Experts of a small language model: 4372 steps.
Below are experts of layer 2 (counted from 0) of a mixture-of-experts language model. Rows are named router (the router's row for the expert), down (a neuron's output weights, with its number) and show model dimensions 336-383. Each number is 500 + 40 x the weight over its row's rms, rounded and kept within 0 to 999. Numbers have three digits each.
After each expert's rows: "raises" lists some tokens whose logits its average output raises strongly, later layers aside. This comes from a sample of Wikipedia text that the model never trained on.

# expert 15
router:467533459544522456522527501414537482529524447512502532490470467500428519526528621479513528518509442447536407504504496504482608509537522506492487
down0:550490559519513566546530527552527543484561543562472516499499491461510468519484482411523557459465491570408509547544478459534543459556516551474458
down1:482512541468469495565437562428542480517482566507511510489433519517453478481438539562515520429473526520550479415469440381438478493450494507531495
down2:455469554494516421500446489534465556481521472523600500535469448536560518566408497523468561517526495455480490498448496366526436534514500469482478
down3:539515461476503527480463520543510459500484485515432531530487521479469526640474486475534493554455483478544481553504540488386504501519461464517498
down4:544570477553501564560507473494520468530521498524520493488428487366514490515496462495475468398553502558471536476484517532524472487520550541502488
down5:480504558507526463435501459608488520514508469441481458521475488428572465533462461463524473501428574480530535417539455510478457425405520517550476
down6:470542484483532469477470450536527574472489502536495519561586480539507442548502420488470447487503508470415575506454504495495546557475483475554549
down7:448526517547522552501349477549452521526513445506467521551535464475525510539532449487513517409496456471465534481564472427504431445578455464470514
down8:426499475454522551473530508521479477461498507480563554545553589495525463510443534556523486470517516479526530471474505633531614486591413508558454
down9:482550503514524423538460506456511566529557568503526534528514496512473491523557420508478486521440465511507516473511510517431505467450495492415501
down10:486511517514452538489546458485555538516486481538525461523494525518475476465505499502458538510510473556460546434498543479519585533516500579542450
down11:514372509521496489474473504515481567474375570513484437494458448535512522501381553522561534480490576498542505567496431499482502535474464556595502
down12:446466466468477413552542489467395473455574479562470536500463468524468548529536561495516459528550488480566510514459470547519488445579463494432534
down13:439515480463483488541506515512497529457548484547464485573474603527515504553517504500444479479427530468517524527535436489598485443444364488462494
down14:549466537529494560500505544465426562546557553516494529480484501436488543494491560533523555534465464494561477533468482444472512579515538523518490
down15:485467521442511516459440384539516507508435483571455419566520492397531564545486422506548519465495494491453563515466491532440463478436480484513605
down16:417485492479519522488444475516472490555433466561492519452488469497540521533452543358559538507477582507467495443482561476454510502523467458503523
down17:476511430456444396443522445540526535523476581495534483425553465490529502449409425519476469507461457418450470508459428487470545454490490551419411
down18:517583466485458560470462490595540478400413535447561512500524543556548497559469448484483569499448517567509514560533475507509422540503495551525503
down19:527462438455482488512479537507496492549473568499397511527487494500478475543508586446536476536552524533463480498531425466478526504475489472532509
down20:541461431431531523513466499524428493545523565540542458527517588574579527469509459475466565527528504531479477401501536504522534516434504546495502
down21:460501515519494515507508537524541495525439488519475497438519465397403488457441518495480507410465539497475491562472509508450535477525559538412524
down22:440412507528547484546549478480544534520502465444490502551497438526485492511528464500497471582481439527463472511521502542521500428562493453409472
down23:422483585515522491428517502488481495554483506534516442551536451443518443550469598576547492421514531540496557504515533505479493557475510507518513
raises: "1.", "–4", "0,", "4,", "A"

# expert 0
router:566590499487469465504452467456467538545520504475481418469494565514488521490544567496507529561433449497520494501570533490433515444440494542535469
down0:512533468562540445518502492480504611421547426424436498508454427499547592400548493548476540519467481512527567510458481542556445491454481530485494
down1:522509474460524523535507441510570529449492469488513522528462568491502535370505530419484535480443511516450533386485506531454485451568538554510502
down2:535505433457437449531560537467453438421431522529499489451509550475453451543412510532558502462505514489448452514472503505529512503532567483556458
down3:486397608454524531510467465461519484582455519534571528497469559562487517483546460456562427503506461558497504518558504481521473431493557547492587
down4:550462397521502466561530599503461564395505524416462487545463491554485457463464516548489486496426520498572507470477446525538453493489549543505476
down5:496556464565565456380532499570516462509506522425455519528518425509501587534541497516550548536528500539553480465510530497483472530496515442512526
down6:500430501501476474464470549527485507484528479534528460476468478538491537449527470540511540480496527527497460474491483466532535581485431479534534
down7:462517553517506437439554426511551507525455500547424555433545452478466531515539513494434582525618513486473400604472489460480493496572441474508564
down8:514516450528416469518518521544424541502534490461519511522510529515549463504533500468664452494497480513447558549587448566510526510522523523548574
down9:444446527413467554541473531500497512494499444504500510492534544521463583472535436481526485511488593482474504477477500549574425432478455421480497
down10:474428526435419531469528514467547545555480481529465486509488533534514515511506557544411490472489531579499455511425494504550534366491472551499558
down11:429421458531541607446532483559477538405560505558556576524490474475466492528482486449490513521520481508511495505509495436516416575557494475484505
down12:533519457485553480518547480484499500510436438468462489473505443500527578426512553511387492513498553528499440480489483490530570538449521458528524
down13:484488494481497499586563494461501503405521476477518568491457499475450513404567438506540458494520527471503532502448519541568469445503458564455572
down14:533539490475578540554497559497557469532525505498484457466536518579495573478497448496473491522460507486471484561560533526499508563540509523515546
down15:480458423545556509494459442491457480473461522487560490521534533497476487505470522514496510502462475433567506498558503511504524519490484470460482
down16:551535508487558482474472602488548446521554549505457545457525473494535541518511442504479481530503513459584528549501482493474504539531514549525503
down17:444530481555477455556504491501509479498497533507492527492535540532419465518485504441465502517471503407442472547413487526502550490532470479515439
down18:471517484502451537499554495444470506511457483505448500471526520600496507417463501463494481561543565497514467493496533495516479444432488450508500
down19:483369512507542540472564527507490467584535511586544488503442474489519532512487544488493451549515518512503477547519539492491520565577489493499551
down20:448478502500519466485513466487551492568466495550500463473474441553489521478438471530516545555486516503465490468478484475463472469549460442455521
down21:564518495489567471483536525542443527520463523463504498382508475458537538522515460473545457507582487477484607510465524540504494535462398443490464
down22:511439539526531477541527439505422497523486537456511554568509510526509499525548516463539499470466491461473501547529525445464585532527503448503421
down23:463435467510539559559514488502498446499508430542633475453537512534473553490457552510496505539493479452550484498439464467534481503444569475508481
raises: "'s", "’s", "s,"

# expert 6
router:459535500503527543485398495559481512516509551559478483488459512485498542508493456542462516512495487470501514553525517489469495537519536504517494
down0:502504476503481496498458581483453470538558560523484501531540496532466530482489540482520430527485505485508531534480524499552501491541448476479480
down1:559498561544505546497490532493443498490441568539487567470502518531572475439417541520578479490424516450520518453525486488535459522480495503528535
down2:481376506501521550418546497385500478509514503523502492556504482480501535494511499442565518500478559518468529498518493481492492493486549553552505
down3:463441500484529516490490459531454583450509539460558476452532521467494576480487401485486457555466449540486560515532512502430484481457540482557536
down4:548522488489486489435536531518515542456457530537547439457435473517410547456470486490505490488534485544515439516462467505434516471518498439499477
down5:449487454507471548523528550479443511499482498551506537545595541548495468523453519508569571479520504514409479507421441487558549482466516535500497
down6:493478504534569510514478520510450446540496467475531527498519478400525480424515448456480473503507496469512524544507456521511489543419474493478574
down7:475505492526584483482555491552547444505495467490433499474507479509496435449473519467462406486448523437472486521521571479465526505526474480498536
down8:560613468500481524525466549514436522435515498509486466522483449436430482476510526464491503516515531458582468462453557502522505495516511549455527
down9:555528472562460462497464488568523508482537436548495514496511493472474467510501460509512586442567502509539551478415487538573543488572512459528468
down10:438471468525448469449496554472519527571478503437509454456503478521501508488466475446518504560394542435573432471411530499466425505377465494511461
down11:503469524446535526500497501430509466476441558462500478555546456523544512472474473518538469575500572428498441549435441499489436544421492457470526
down12:569525566557554554505529482529443548501523482495503469523417514523438628540531509470554465568583571556486537484560527505523564524459505514515510
down13:524585464523499482440512475503410529486499450472435534505458506486520483483458481551482507449559504466497431536492498511514454450435475480438532
down14:487482508530546551568499577483524467475527456591526548499512507432534541457431523530452492446446504478494457518486508501566480484462457506571528
down15:513415470438554464518471468496434578526544482496503535494486439507438546476528523519456503481502494508569474515501520500495578499460561556475500
down16:500526440503491547553466521496566588448478539509615524501547421537533514517453498463536519551594474402440508507523473467497525521436460521497484
down17:502509479521442536459483480471463520452486447561527431472514497520494535458406479532542523472505436479484542527598545573513464494462480450563506
down18:490520508497487551437435497448524457497516535501477504555560490491481534463399517496482471501449494471479448448526450551439478507474533456489544
down19:462515544510465445448514463539542523508483539461499479522473555495573478492537486573492446558452474465549526501490488488525492470431429478462479
down20:452517508485579492574495472488505467498548508519456495555475483467511474486548449487468418502462528466440471519493502501505499467476536559487603
down21:440512550563488475578422561447480554479553497501533477508544430517552512496544493483497447489510504504484518522439536531489480539485487509471557
down22:508473490480465466509536506414548546508491465456519533557600516473482496508485528447578475528537476502490473437506488520558559455431501496458498
down23:558491537547521465516502523478501454504479483472497541496476467448543531441478503500458461487503573519495443551451496562488517433445502498519466
raises: "s:", " due", "less", " centre"

# expert 13
router:511520491503518564461436497515458498539491493567519443437475435490452492572529458524496524517487477552482477482530534502482463497478536534521429
down0:515522511480521505553534525476478577484536486452451432513518566487455479470488542445604429481485583473483514515529474537481504544466516573510516
down1:492469495488544462528523479459558474522477486520550491546480486511450554479489581508483501544511522465487451484528551471516477541475424507499533
down2:547546530535521460564495545545540488506445486486448481475480473413488498489532502461617495488443516539487488435597494538468463484533542506442495
down3:465451488511483452516547460440493550505538376517439475466508530508504542483471426513486528526497527509504469493492513472535548477516530515457437
down4:536416551400448476483520471447455518490500496546480439510483524476489464475450488464472568500462518522471494477471508533596531536442547466509554
down5:513547561508482497500501505514544532478495464413461456501483536493532485442456560480527478505503534541490535538503492494513517444498506460516465
down6:515502552461517482527560515505462477530478525537463508490437470389534454463445603535478523454566496550494532509509481436448506501514556553485458
down7:505508487503492473494533503456529482476550471573515504480498512466520546516559542528497503553493504439530550560538466538529483514461454474438575
down8:504495567470484466432519508500469488546614531504514510490467541603552517520507496491540587490505539523518548525568493477479484458520543450514520
down9:440462506465472503482476496445486494537532428510457487546459507545470501418547532520443509450466478496477484491470493536501455503532548416471506
down10:549517458489456504586419492495505562438575507521487547575475474491473491458595474471501514468492531540475507512497414524514521543505457473492508
down11:455527520469461480589535495505512429511465511497537491482520512502556539434509518461445538509474482457456474541493443517522495463463447497507561
down12:526468571478521528541560514482466519512473577496457502410424523527512486522474487446535497461529564477504536588413468449532474481464509426451532
down13:457481511451482524526576551438487436476488516572500482488470512534449439471561522437496510483451547480546439500535525514591461523466516499503518
down14:527474483516571564469439447502448492580557469554528540558597499477470501466454585517454500503470515507537501520530608513423529529451502658490521
down15:499564431455487522503505556510440459512504456498526489420517482491488442509473414538445498525514495475546403490478541527498498555539518501518463
down16:513478472517476500520576536499421536445469486469424492495542545456449547421468550511481552501454539489460436495539457478425502476517482491466487
down17:480487412462495486459496453471512551443472509497480415523535470425503456459445458517530508473487525492420516503478493404476498446448497563533494
down18:540495510492440436490540488437595513445523453470433536478440531506533528506540554478513501456536466395467425507572552517479489458557450460504476
down19:475510474505461501501519489500539525495486458408510562444414451496543516512467458507470506572466513519506490475525488466480524510449526482534559
down20:505535516486467613458491494502494594451514471528557498570478492508470511525521516483488457526481506506556563480500518468475526504456465565500539
down21:529564497530465552449499475475487491470509519505444542478502501552526414476591494511485419536475544511509496414490500503493485457474470497457478
down22:498525596461434453435480522569518465525501506483498508550520582517503502476504446525483494503487479492453584521479455444605543542475484502448494
down23:466491535436498463537450509456495457466517480574482493517537477517629545473520483486543526503498499518486496537459516494508573546545544484515557
raises: "-", " d", "ing", " of"

# expert 4
router:510597475482461463528526492513411536495528538488542539520495518571507525516554458499538510550467489517545551502516503508474489455529460520434473
down0:511497525556548386548453577490501473505439484510538596585477471448516516493499512544574542539494515467432494462529564508499458531556517547458538
down1:533502440476457483558461491522545530428452470575500442520457489494483483450515470439522531549473586514514504468488481480486477535452555544561421
down2:462536491482470490515531593506553570529557485503554512547447423484482460488533493509517424532503561439499522446482487497470520518512483458451600
down3:419484446464493483476581518463486486501482479478511546521492511495474533419546504516505521515492515503469503537488391581436523490440490484442451
down4:550481515487440436461498499511492529488479490512483543461528498571511487497462512528519494532491509476483488470532491526455461526491438536469529
down5:531524569496517475598451497544536564555485521492491468537521488513475596493472449514443474508552578520583565482491539462525520468537461487527468
down6:479454572517507503467546466510509445526421519534515522485530567491447412469393538488511431452464513503498524506410497479470496491516518489525501
down7:539403435486567541480499555461524525517498500465518513499510456510438459545553482449499502501572508474450551501436514549512503478543480510515482
down8:506506460527516499537459464539572532542502502555433474488559513496530513468461525504485446511547528489485535461421479521478551504392575525470471
down9:513453467511495477446493531494503432532522498452461420422563553488499551524506530529508517510496488477476506517474564587529567452479491500543529
down10:501542538449531455512504491569557480487453488537428476539537538517505550545500558505426558550549519470568483551445440461463441485557518479535548
down11:523531536460495497474506477441432468509490460522451400451432482503476569471530479414443584482537534490547535472502433531495512508555511514486479
down12:444560389483497561512460474489511581528523511476540528487488505488491533502527518486554508538552468558489473472429504559444471553543514503539522
down13:508431531573470502536578511565489512442529467529414537532559420524490490521482554485576490495489477467423446499513511547503478463565529528496527
down14:513506435502441496526469420483509474481520460490548466478529554553467547504445463517530516559464487448448585507489470487593537531522473445465445
down15:493465513526456518494543478484516454556480456578462496510472470456498509577464536506549467510442518472462478497505575434553526513481483524515477
down16:511462488469530552513565540570459476537510568516486465400549504498497490433494422498579452471496499553516446499434495475532466492569472510539481
down17:509496470426484419526528459531488519522525469522487520494531533498566496515474489499482477471541426500495464474487514549459576465480532483468499
down18:543423468524514509539460499515511474494516506542447540445536529584532515475488484517512515453517523519514544532485497501526517557573412446509541
down19:515485505513488472447506499515466434454482525477460507561532459454518492490528586455412547469519548474527533476506477487480437521506539529549528
down20:422567493508470533489462498507477522471482516504521536513498458540492519511502526538435438495548530485506470468526473450490569454462489458471549
down21:432484513547516473496478501503464593462463495541555554509524528528486466482444419541511481474521521464482517519470461517461460517417457543492486
down22:441455488514485404549439514505437459508489501494532489510506541469565523492538564547444462529495494448470406421518452530468470535524505528510548
down23:582465466463534575412468600458546512462486494440544554471548569488550527519506458527480486453469472455492512541554542486496484507528521469468465
raises: " Brothers", " University,", " County,"